Experts of a small language model.
Size: width 160, vocabulary 8192.
Experts: 4 picks a token, a softmax router, a shared expert of 128 neurons.
Training: 530M tokens, 4046 steps.
Below are experts of layer 6 (counted from 0) of a mixture-of-experts language model. Rows are named router (the router's row for the expert), gate (a neuron's input weights, with its number), up (a neuron's input weights, with its number), down (a neuron's output weights, with its number) and show model dimensions 0-159. Each number is 128 + 32 x the weight over its row's rms, rounded and kept within 0 to 255. Numbers have three digits each.
After each expert's rows: a language model's description of what the expert responds to; "comes after" lists some tokens at least twice as common just before its tokens as in all text. This comes from a sample of Wikipedia text that the model never trained on. Tokens count by the router's weight.

# expert 38
router:135122136165197128136102106108090209091103115109123095111080153082162122096150143167142134149172150139063139129117102074149138126167125143191146173067117169126156117162109167092193162133131094085102149110129105126108144103123163170087095159146085041173143150091128120137114150177094159148113156142139102118181149125130124126122087056167131160143142093146104158094070175144047150156107150134136111108099127163093138158169104147134087077113161145115088065098142108149144112213161092
gate4:155090148114079089130078150091199142086170113174056081128144162123128184137082146120122204159118149141047167127123126197119099084117181062153086080121119155082131130112051071149122127132086183167106104134112143152147130150103185139131067196113092063136109145112146088133145144115154112077100130131122158074146167102143117140157112137166133120125112141132080115105111150135138150108102158128117134149129152190078143157134204118157147106151163176169136101106128096096142161127153133
up4:144158134111203169080189135151106112146131155112150158087104075135123046120087090151131117124130158131153105172174116065088120110145102137084169159167113081102124074151181183104108187161166048125134127096151161170120096042179094140130167096101103183110122072099172162090117144129103119150131094151117126186114113123152156105082141149141113159118170114148162133123154112165147090159140093099133170094124098114128118079095132088132125140109080073105147144100131188182104088108109164
down4:141147139134097164164165148153136106098093094113173128173071117104111139110050143129117088100133114160157178111124108105105141130107051156110158064136078188185146134141109104093092090124096128142097069109103134175151070122152121138174109100142193113167102151107103194182125144150119188127124134213088103158070159113120110098116157108144153110130078137085179064146119178117144157058105133082140134135104213129112132169124178186119173107160113134121161142128120128113140095144133111
gate5:145162144086096148107088160159146190110143116161175143108138143109137157113108089101124081125108103115105096065147181147088094163094144152133153086232110078132119172100128130182129089160131096170115149096170162101104139164096110140167168096139149106177069126128120080184160116122089113142160141128111168095098150087099144135152091114126137093161150103141155158125137123154109131077083156150075156165145205079154157132096086099169161033123143109121125157132073089129075132095139195
up5:145128141125106118100175112179093176079186129198037058112124138119169112179145117158149178147177149133136070195134168147172099115127124141144157162124158105096085164143106093092140143163090113096156117144112124125152146125121143137156118120147128104128125113126101117142096158116139139123119142132110119167177131085167144168158111127142122128159201110171134093162124119097171139133049203172052108115125063145062159137130098079141091144127110127130132062076098126056121111096180083
down5:120158142161141101142145178151092119166145115134161167143194087087113117123130093149137219139149178180174110107200095104214127154161099145113149121077163142157097106083108097144129169102111172090136123124138062120072169115098176128112087136156095112102156114114108090097130099170105152144118136124105102170201096111136094114132115088104130099128119175144126116178128114084050086153156147126082151048072167129115165117179087170114140171103127125107157149113093160095145065135128123
gate6:151064173143129078140130116104123128137068131137140124133119127098117124147160102095136152157099201123108171134128088154091131116108128191091153138189113146130126145105130123090085087127164121154056073104149142148132115218163113166143134175154132101177159137097082106086128143126157091156096127122115116191103118092163164149131150094188139113121139121125072091144141143101068095128125093144133130078150127078131110174094124125122086119090195068202115136181148088111110121246129178
up6:123082143182092166167116125123125067165101173122147075140101137113067063126124101124190146065126169128143186149118182170097130107085081104107135166148167161151129131098138095074150100124155147183146139110095179141123137124163122182160110121115150116133117102144151112124101175066129059147047147170107113202148141117133102184155115100141120111136158091151083120135134173147065097069105146070135093098079153157129140114106129129159055103115172146179119115164130150114131102186158141
down6:140083167141091123128135128082129118116108200109142151153084140098099096087185123166147145088185172167146138156112075147146076174145058147149144137095104119095155146115110180096230194106118155159168128089139074143132128104125110155106102093122092110121122102101136143168106153085124110127126147136135114169130106159114132129063083149133104163126205111122091140073144144109111167140089239145145116120109150114139100135141148122153097141119158083087148118098119193082155093192163067
Description: Capitalized first words of titles, institutions and offices, such as Hotel, National, Chief, Supreme, Royal, Governor, often in filmography or award tables.
comes after: " the", "|", " |", "-", ":", " \""

# expert 48
router:216113134082062120144048126153097080186181128149138102180100095149134097110094133139150098119132119106147143191156103155134107140146104127094123149102152133143097082153130072183137134177066121121072160111152170154197114152077082098187148078133135116105126124187138116070121114130180060097134140126145159111084119126150134177153081183112136147119117170127084124179112114127084171105132082114182162133117172107119071118104120133145096112163159142118110177176102123128131119098158067
gate2:109101220137132147111148085197120136168162127136153077113063119165074130113070116120087210091115145153139134162161122135092176113079122104146124151108145156158095136105103087109134140152160185114098095095160124170177123141100131077112114130129135125142137124140146112153106123113093127151043196114161150079146096154128114121093091148195173100069115153167123106126098103129136164181135154156204122189135129183069121090098154172130151071158122127127100079115145084100086090156133127
up2:118153091158129062098147119044215121169059147106098187118133160096194090211196135138106124156110104125154144100094070106144084165132113137111115098125164103151145113086157202175134138091114113125131133108142109045153146094179156158153125107087100184107101149141138158089099099186162148157143114128121149127143121123113070146124127144076162098146089120104145136104163090179161118087140129117107106170140101132198145097126090112208079107119107099137113134114103110131156112114141133
down2:123142123106098105144127112124161119181158148089145142086126147175161153106084072038100146153152111082116172073102148150158185138161154156104137105149155147137164117089174151104142112145153085117155106067115102114117142092156156100146150173097136067124134099115181094105131152156084093149082100155116146145121099084103131129089089149106101107090124125146135224095185081117155141146128135128203058174107163174155084115174176122085142097046166169149136144173138149169099144122124090
gate3:126134109132104126105177088128128179102102163165164100165133125145139142161156133137099116105085118135090132139078098108102120172061146121126118111153123098199108110113190102183124207137121103087150099143104139086204041109136113177189088167099139080153133159087064124148101118143157198096120080054096150116106100051121129130166141119120166104112140159116144163118130144132101123126170087092148126172128153124111185146124140097181102160103122145123121147123053130201092102143087107
up3:128151138105143150135139043154124137083155146192165102134133127163128074134173151154107088165130105137111152131100087125147097174113123114134124087116118100112108119126142136190178193154138144115129101140087130079175063136089097165195091170060092092130122161113120128137142109114131204122134052091124077111128079128190146158178073142095173090103097181116130138062134154140093140114152038078105137151135126144116147158092104100159140130099131143114104144091088115190092146188119155
down3:135131188077114168139114150112075110167052162200183082139089111153119125120100075157128047067119137158097087133180153152140145119088152171125124120098166139139127117153178133099139134107124104061093118189059130155130115188150151108144156146114138135161136139144113126153101174147121091105097160113129210042145129137160102125118124188135166085122086113100141079154066115084149126141102155128100188145115098137148066089078123121135096130150100163171106159171129123130116150122146173
gate4:094125147105117058120102124106157206100048133137103113100127189074071057070143122146158100116144130146090127148103108105117098179177173153137108113128104141128142078126157118102112185161137190133167177099091095143110135115133130126099164148149137176147102161098139144096100125148100077112165127163092171139137119152121139099115106068129148189104092181130163148049199112149168089134133109171163091105130142073152096108122098102132139198151096157096177162128154118179110152136078156
up4:155117105139041135122157092111096109110118134016134107201177122184172174135132117092097097076128137131128121124198150153087132129071111129120106146197152159146116187112157111178117101099128094084073128098143138116129105173125162162101108165127104104141127088110103119159146112080180148133102113087187133138190139113128085150132151116104107108139156086115094118123090122159045156100187174163108118145148165158152142124133132180105085104103176098171065126151125142141166140094148174
down4:117128060144136125069195141134103090127116170133117096104150180129100076096140113059108133077125142132117097149154084138106134159125081173194127110108125102119125174166181163168037116134163193097093158144104118119101091109137192113158143101166136118108161130099102150172065137077146194154135081121156138128162095140145114093142153122141136128133066041165080122104137136140096148053157175126151169152182108103186171131098146151147159120096171110116124112178104161124129144145115139
Description: Paragraph and line breaks after a sentence-ending period or a colon, before section headings, list items or table rows.
comes after: ".", "=", "\"", ":", ")", " ="

# expert 62
router:122162182153123149144093139070138095170084187201166087130150149138093153123068174182178150121092066153118115079087103180111125131137173135083154096094085059114134120174144173170149081142157128132144145166079125154096071141169127123156096077125125076098144182118097157119146139102109146190158167166172124135145101113142120101142139187150161128101143114104163114122147129155100120118121110117064097115149104156109138115121100130161189155085092140120081188190091109089126151108192119
gate1:136144135084118149132127095147111118152154121141113139096095092151145126207124090087143135117144159166133172126121097143123093109112100126058146184164097116138110159119140103160147139136074192060134175080093159197122077031124102111107114152084139180134123129141175108108213180138126178173095109108104092059162099099201077156169115131148098083138136126118125137115153129165088190117093144133126104128109162151103104164063104171100185101115116096134088075130113151140129139163152105
up1:096140115166093149170160105158149149135114087158148144108125115192117139166092141124129126153163118097095160120077101077099082194118099142071082108157101092168132206106114121154161158133119172074141144115124130229106161049188127145109115121114081150177141112112140119168145159169081096151107140130113064071141134124177085109144090121158145083156139104120186149130130131148077210088116178153142108118132140137133090115054129127112189154122139108097131067158128110157130086129156093
down1:166091146134150148147062087055096162140206168219139127151159084152113121145113200146059140111140111133175153097095148126152112182166173157081148134092152096100108128104166081157111111169126129088120111088095172148105095119141155157133145108152112130068068149068121114120175118114082093130157158161140096096141111147142139143154121110134113135135047065126142180126185125126075134161144107114090104127126123135077186119146130146151214118161117130163109114120114126115147108049145121
gate2:113170156202129124146090100112130132168178110175095124129080131129126138103101083131064126176157158056146134107066141082202102077117104120075096164197076142103109095083136108062126153095122146143105164114144108163195160065163145084151145122083124104120121160164102106102128161143136080143135117115169124146129129135060128194146109147150105149138140115143106155162072162130147154133078130145100107143149157161140074127112171119170143059148149072178152139108166169100144172101163140
up2:101119083172162134111152087198167162150141111112116156115114179092096108131098114111103127120161147128194151161218095111151114162117121047192157114108183168126101144115078049107137148133140138094113139142176114132106123131130160085125146092124082133180095108116153103084134048125115176129076156110083145117134107123121076116127121116089121176163169148069123104159130137132120110108176081115215149130154110154140125078215129108117101147121154169154148098167118106182080125109085143
down2:119160132090125102121098162134169163111156095107101122114179152111146114141119131118168107120102169132170098128146083083117166149137157103119133155135136072160120115088132108152123147157096124142110178158159131187146093186111087131171058129167171076093153118110096140095116073090089206121170214170131181161131139128129136173091105155087096063196139172078081107153117133082119102070089153109122115169143071144142140126098101099150167152104133171048164092148152086125133084153120173
gate3:150159085108133085130105124176174121087077093076083068078189111106117046163088148140109123192051124127093142160136162125145156105098124129106159195129149139183098176132107095153110117121162149107112111150173154115073147112178184108116106143098129137138124155096160157187152145171113192061124173118105107206151168080141072103178113091115189146111137153134110148097084138153119092124159108120113104109082133107144142097167099151119181111124102097132114169144148138133117190106137127
up3:083203150157155158149114105110135176201105084121125132110140149111155101158075116211161099143127155166136124148116189115159090133176104153104165193123091162117198116153129106082113120130106110096119190111089149115101147079127114093155107090087186066116113201115111157062154115111124151163149127083099064089130106122103123128150155154174136127068110139153116166112139160116134135151148072170132179115126135062105092187115118110152122115099136081145133086129109148081075188151122114
down3:093183139192103088160094125107132185116150179135093131159161155196153159108163167092113106132141159122138086149139122132087133139122113100123083134105187115179131082089091089147106146181056103176117134081082148138105118132134114102132173069133120101134115121102151123155122089177076130133146162179131093159083134089065092085109115183116171116128153098147093088202135081149146151078087160137133108137189093151067195129147151134186144090101150104152113118128117122183145067128138160
Description: Empty cells, pipe separators and line breaks in wiki tables, especially election results rows; also occasional word endings like Weightlift-ing.
comes after: " |", "  ", "|", ")", " Country", " Kingdom"

# expert 45
router:123156102138081126091106153084137143174138098051125122073126114129118086091117090141127140109142105110158123102205157165108137110119152132146100100148075140139109157092093166149117140087116136090156108155151168133152098120140158160113159089096110137156148103127127118086153175184161053124170192159080148129114109159134188158142129099122141124102132132103134050151117088161145096057068094170077108097146151131148189148124207123154181132131172110207107093165082104089162180135091169
gate2:088087114130144142129166135136162078135092091072146079102107152065137121105122137167144114123156083103205124154151124160133173144187159150086111093169134119151143092148220221136171146138133108057122136140158062155111167113159158123113090100143112137161155173135096138160104126172119116101093122116140075117113073105128096146137110105112132111114091180130152152133063086133143152112130114095140115146153175102134149049094114128187094151067134120095110153103136137113182048134089184
up2:122095106089161111107085127130086159075090158108079178178129102111107124136127087167148224119138123160097115088065067116162136112104091072164167169077142120139149157106029087067080161119066154152108151093137157073156121144126143095204155111156150124100136114169169137126126081124096134130089140133119182087121122140170071107163096144120127152146158092149140147147138126103145103118161154072112173106151079125113142154149188102114158122145163129102132182155100133133117193120133165
down2:117136134163173140130090113138072092128157074151134142122121112142134153118191115119136113099133106101123153102098129075127149122149097136105160096122127063118087127183147025127151172121115153118076140128109118145170083111086127098100112144179139146068084131088079205125160151144100117138119097151165156178113119124197220149166092101151049164112100128139127142123127174195161109157124122096135105091146143187129155100120186165179074100139143121196160158119123100127157066108147102
gate3:110177166122085134035085114148153153096093208158150136094107139112122190119130109152113122129123111135191117143070139170064064082143151151106151146116157128188096122069146125116121223073140159139144058133120135138073120099091141120130125160143126111151114105137134113155092185110214102126150115102118159120108120092075093120106202094124174131141102094110174180120157081126137159115120139124112146145109178143119154125162163181162112116125113098139131077086171098107117199112122135
up3:183122100114133186046136142111129166120126185181122104106133103122154138161129097102108122139147171085169090101133175154118126144069157150161182142127107080109110118172145125077141141120077106145115085066134161107190099148046173159144158114068112167109096138132097155106128141065166133185157126083139129075127107066115160143145187090120128142116139173127193090114164141097089144075132126129146163084152071128132158159158095115125117148109172101132084126089136174128171203105094135
down3:105127117120145204137133131159084074155130111137117159141134186174151175157086155168077112113142148120065153129116112149135144062079102141127137078188130144079112182149081159182108077077141140138098090108086103097150164156182124119090167180153073112129117123125136128099098148152082145114107192131142145104152131147122162127164154100150144116167094140164097117102054159128054096150110111170163114104147138145158113055079107122116103071185099119141141143099126096164166152198170093
gate4:125204065055096148160109166099137144095155130158147133088131123165110092109078105069042123113119149138161110112162132138136153105073158105147159093144170110110103174172132098113136112133122193168157102136123133104151133124074165143147179119127228127166116097120095160118102136110127125181105154139127051144100117155147148085172082165113138147158170139142131121152154174169114128131131169130177188088147070141109128110162071132037151082134075130110094124109124081096131147158099152
up4:175098126158069164130157120149150070127084170121103165151120136130081132099127110136139105130099095125188155160102079126139138114135117099126126144168118095153116114163083145139121153074075097140126141088130076131172076117155136122099127142189150079185104110124139135095117117082124157139138104103109166090079141157163098102119123119110191142030147161185186109094140114125133147107121104161154183149165083136096178027176144184098140193166143165148159201149165109117082144090125139
down4:178154143116162192094119110086131112074106081142155115109167128062142135079150132182066122093152118066107161108194129110155170115110150129109193053156089116103094154131112141127077125053150152091085113099157112089146148113168111099213144141132113179095127121118144178122154154099113134137164181155101137114134104129116157152139127110160148094072141149116111123083120121109137106063093122146101157153120139174097119136165140149117209151189120085178102099145123157194066176116119141
Description: Demonstratives, quantifiers and relative pronouns like that, this, which, each, every, same, often in time phrases such as that year.
comes after: " the", ",", " of", ".", " in", " that"

# expert 36
router:079114100101111119145146178197149113105066099130147081175185080156155150123135173088139179054135165139138181097086085094115120141130140147120113149122189138120146108133133133077103110164101154147208117098075090096129119158167126088118120170109182130109159171098159127161174082105126159160102121167106146144130153096085122068128143147172113157158148117155091116122181119103138169136053120134142124064096101124119072139111104180084155159103078115102102157123151150135089059122152195
gate2:171140167125146124076131089166099114093092136043163114078129144117135104144142119137129129085144090131153099134131182098175159088117147161113147077109080110171111085153135171072082111093130207111132125116081112128133121105133114086128107119127126090074130161097121139149189124182130092139135142139098173085190143079214126117190112071127127149094141052067149149212121147103072168169134150150105134116201116138125111151185131141142142176147146170131141157131113125150121136080110167
up2:117088134113120129101138163198113124086128145076114139128146091132111098112146129144137158120119126184210078128070143104103128100136116117122115156083135097134142173117119195087072091145099189135198175125093159145162132156146125070123114090155160109055139114117158160089072124178121048131092107149080178058129146089154165142112102112186142117115163099093174129146092116087097133146087120071150094158124124158116165192161120146176091127161110145174183129178131102120110123120183122
down2:158058106146179083092149133128115062122134115156128086137119088142162124115110102178134110136140109200170107097065164100113186119079123159122170126168135139162132152119089127150103145135161141159106102136096114182137158126171094159135147129109172160097171117138130061170165116136156151174159130145191166127156058079077170116076102089117138158134149132066131122216119085186092123093158120103133100178148122139104069126105077094182090101154156105099161092127149120146135094067110136
gate3:148131122154140161084126118152071162112128160196154065150162097163188144103119143078164121170191158154124077107163075076125120076093140152098130141090155133084081083142181133085105130177079124105111144102149150110087179117105159166118088104105069103157099121086098127115154029173096122117108142139131180078113142127175115152158112191108141110114100107176179162150142107063194140137104135151131155125124116176161122141166168168073125141093104106145100140137094138109167126089125125
up3:121132149166148097111088132108122146126189128147162110178157094124139168141170123061161177146203105163094068125147124096098162043128101144094104167106147149108162095120169118128158099140133100119132150123100118104131152107091123151135066174095164130158152129148084167149087043105092156177102133117110170107148144154203154125151114090141143107083103139146180087198090088097132085110114152132117094090155070158134147170174137130112147114070084164137102117148084146138146201082117180
down3:157115110108124132064128083145197113132141127116119116129086094104124163146204125175152179174090172139153066123231111147134116162079118083100092076140122118146109105110141118120149165146128138122138133138136169108096165110125170072073122104152088172136108125148082148132156142119065126127152145165081135125097143222081125136169141120124140138131081190115175147133119080144146140135094145063104187121138128124163113152150075143089139160064147076146114196118115068057114142148115143
gate4:132123081125054117154126062150086161139115158173142118078099104117237203111094115206128172183149134113121095118148144141088085110130125128129130133126114106136141107146103078111050104138132147118208152148115103077178152100150112125150166168089086133146152135127101120118119121064111150092117127079163102086142111162121102177181173101126174129123152138128126128123164095131177115081083144144145110097094103193161111160180129167157150151096140131117075147178118103055133155090148136
up4:045129140123160166166159120136113171100146134110151221202176088118121073134136145100134168131107072098122151107082127141118185115105114116107085117206187149118100129143103102172112062113034079096093121130113154146120141123158086127066137137132133085096109111168153142130189113144143110140125110159131135127133083145097134145076147128089166130166138186128095160114138119117096164134127156155119151142110113066229138133116083115157128171189105173165154120116134151123117147175086109
down4:140171168116105178188138131165091167122071110086136089155113156108066112164110135081146105084102130144109134133109114126125143125123135160038100096155095141113085157148126128175125102117103103144117078150145179095120108092154172149127172165113103167085115073120185168107109149139126118114052094123098108120166167166136213139139135132185099187168143122183109134159130116055194155094103120110138153085130188090134127150175124070114141144119112182103144097153049114137169142115090134
Description: Dashes, degree signs and digits inside score lines, tables and coordinates, such as 25–15, plus odd word pieces in names like Chargé d'aff(aires).
comes after: "-", "–", "′", "N", "{", " m"

# expert 42
router:186107134132164126104169150175133160088115118182128064161066118161134098134114048118085085118113140143153124081158089134173122156126164070129133149148122195127109194115118148097150195140103096105106101162081150084100171173124065151152173207104182080148166112103136136117160090124107120145128111115119124120137135107114138119181107104094151132140114116155134158116069138096127114111160102160139082189155120163087130120147100111046103168155105178116158090062151146136063150126117184
gate1:138185121076111119080141107146095147138136135151114120122147115188193129129138118086082145123128170124158065160117129092148146145131118165117199105169132152098127105178136127125122161143136085116083149099144121131146114124142106167185207120156095099132169047119122191109117103144118131149139082102092150146064126082125136081104176063080126138119179106119152085163184084137095080086125145109100153168194158085108142141139114149158146100136114075080144119184165127219123155137057141
up1:096128176157142066088108078194101150090115139119149121189135094191151078123135067119114162120145149058145028116113150157134120154161124192129173100135148150107117099144159120106137150133149101109093148125176125168173108134143088166160207124161103121072101144132128142154088099134094138136142115124115132113111090103084138089151095056150163147141191113129181098176151158115161047087115140124133144082117147088127152140174124116148085113089090119111140096208153097161117157116077137
down1:121148117069112119144159188094162131177161107061145148062139116086139112134102118066096147138121107114141127193033180168090121166139142099145071095112176122098109113073145109190070103150083152207065176170118187144083113091136098110115132105142144120139173104161114144150162157139146137124154154111152133132096155148154095093119103158083120054157150106107100106156091123111145148098131132167148168124069145159136180064114130181150125113143109150157169098146146119166144145104150093
gate2:161177149123151098169147109129136083146140189084110147131129113152179163142136064070171157194138083110123134111146102096094188095115153101191114165141175103178130149112073074185121163114127161161172131085104160135166139134163208095114157209115130112118093119163173120082134070097156115156154143125111093116104103098060101096164089112115122146130142133160130094119097158090143111089085149141110103141137133174071086130125166105087066117107146122112109144144159095138097166052133159
up2:180140135148115057208152124142139095099114156113094111155111153160143099158180086131225143180146170138166126072182147127061134126128094112131115194191136108112154071111081186111143130082107199134158144130070120119175099165111112051114091164120082044142108115121106080134123138101128126157129156127138123108120137134136114133132163115097149079148123148148176111161054126090159184130120141170113123130148094143100134128152165160115147134129103111063123121116188133179147137087132091
down2:085076124136102130124181080165148182135157152154150124084132120108074066108155161176154177182157134106050153133126136129083128167109157104117156166147138130109124133135084213090154131118156094041192127146105088163123193127167099120152081164149114075092116104108137147148095094120083118085203110143117111126137058138189143180144110133152136091099152128096114145095108151137060144095113100103111084101119074143176160110175146136156192164142109117137135134106125147085120118170128143
gate3:127151188110114197130125103198092129192186055190176130153136119174083128162120128115123076072102142143172140095129105131133122117129106129112130150161136133127129173107140136151095134069091116107081111151169171111132185104149090099119128082129177085123163063159185125129172027158103098150143108158105144144106155155159113119068190096053123098168150122116125076131105159092108131153135133159087073150126157155134060113125076133112127111157117115118080132111114148181108120109115159
up3:107067126154107051131166132053121129137104216060113136110184081059126120129145118100174172223153125164165156149102163158127155125086106114119149111102181080093115119118118096096169108200143128126178162105090087167099102180110144135124134132140105154153182164125076143132100201052172128100110165133162113087144101114087146143135127157142119164073118128141103142087150094111166149084113161130159149156141086116168146117138131112149147130085119087134184089129135153104117132139122105
down3:124174145107190220151115130142173129091076096113101182072125133093090201140152116147090117083081137118121128179142100076141115118112047156139149133151100106137083086163128096150103086151132065108120120096102155148155094115109135135200101176173128095134073104124156093142115051173156128165106163142103103103177161127119131139199103161127087090139113132141157152080129082156105100134121092135143133103106177100172091128171187135177131127130085098114181151130082152167130124126160148
Description: Words opening quoted song, album or film titles, often pronouns or question words, such as You Got It, Where's the Party, I'll.
comes after: " \"", ":", "\"", "Wh", "a", "u"

# expert 4
router:107079142110154135162079094148121128095109151087166156095103097149151144080063147148113125179138076102115143095112169138124092127102170122119118170180103070126134109148156099127110096091140111131165165122121089149148074081164097149161077151169139074134122174148092114158127189143142060100160146135154132147118148126072107108101154186105185119110147132117077135126154176137162138145078109169048163171134171165103135157176137113147139143129168081132195149140089063079089145064133196
gate5:134181141115071082143113163168139111035087138166069125133140182113132173117105147157164100114108110120096132172117099087127095143140064092123113122138115113061162113155144188115118118136090129132145108139175136098164118144210100128167183127177079133078109132101159106158095159134143139133110121103097108157123172092121156091111170099130124101180115145134199125148160123111109178134117193157032100101108190101168148034134147151102115105151134106105145122129189137179148111138164133
up5:050183103168129097200108138117142121115112125092131165143162183078110146134149162136090163157126120174144156142099091154088112122181113074129133145173136054214125155107127138114119141094090128112175135120098165162147148122143156059110107119105164103101081108055129157161072140119117146096130156118107090121123124152095100091126092119134185047091168129135113121115168110104194157117115089157136115205110138110161176132099191120119109142094123138146133126111181110073159055172156118
down5:112126098199150142129126156067146069155083084129139190085114119106081075179131135134095197104176109083197128114147106117122105137118113119161162116105076068142122107121147125055127148123098143113150112131136124125120125094185148147130076074049162169176147140042167125160111141104133110135126164110099149162165131164152109114134129153188132149107102146152197180053170155171117140087122143140157133145153113063124068159118140168151126162106130104118090125131171115094168143078134148
gate6:124095123154150095139093101134123219121113084139182114140168123127155106078138089145129159142083116147099133083080189165130140069151133102144129192178152102126143130136107109167091075119090127128120151108159140135150134177155116139041150208117103145150136118179080102127197101147066106128099181144187157112095114130081108141150118088094099143106130170132115122051134127163075120136124082135106194111196093109135145120126099144201118111082172136120134089133161174162134089141088120
up6:119098055132160165122201071100105158154102136131079130102147096056112125153159074163101184151102092090166112099082120137111161106126087130178125122129144159167121105153151124127094104102126117121159173164120129134105150223121154107069164063134108153157093152135105140095157101163132110112141166114165124204151054140091124124111132116135176110086131148102132144097120102146115188085097168138155160134149137155129091109152141202124143135118200145076154134175093062145086121167087167
down6:168142132172137104074099126144112077134135103171172097123120131174148138133144099112032163112177114120074103114136170145087127145068156162099119111149085164179132083119081107125143138139174165161150145110133150127115166106093144133088169100106151149077144167092149091136086123122101105152076179146152132116127075145131127157195093191153076112160122143153087129164102175118119095149146193125105117090218127140125122101057166150112093095073069179185092149144134120092127171155116104
gate7:132137131090048075148093113099133155124109101118139191157061122110202136157117133111154062081145078146130114115145126171161136143137096090120153096085135124127091176092134114105147190155088075118101101053122070099160089087092139157209149160060182154133142173171171195102130120148157177142124126129112132059103129078133152131174139140131120154136169154158139117133132156180153121094158139146130135131121206127138136130128119112076114158173143136093097093117068114153131105107150077
up7:079123142112120128160076147119111152098085142090171141162104099084140106120129178108141094128096136170093140110094126172180139112144128131171179165122182087167115161085153122103088162138087072117140168038109130130147151117103161154123150158098131120107158137181159153103143107101121189164100122150159109102153106098101134133133126126114131138118180101187071110118102152153153127146150064189097123155152112163090102121106150045090176173163115162207128186088090098055092135170187115
down7:061083135140151061166155117065109137155131154120154147113120103138114153124132108136137192133119109124134162111113168156158168179125144111139122154077145142147161111138152151133157125124093179075150133127115098099106138092136184080092134072117155106130123112142119180114080130106121118170104128144145140122137133104109091163117139193082127118059181114134118170066155153148099120136177131193108131074054163118092155166157099143113182087124140085069237164123080065170105087190127139
Description: Past participles and adjectives after was, were, be or been, often before by, in or to, such as based, built, killed.
comes after: " was", " were", " is", " be", " been", " are"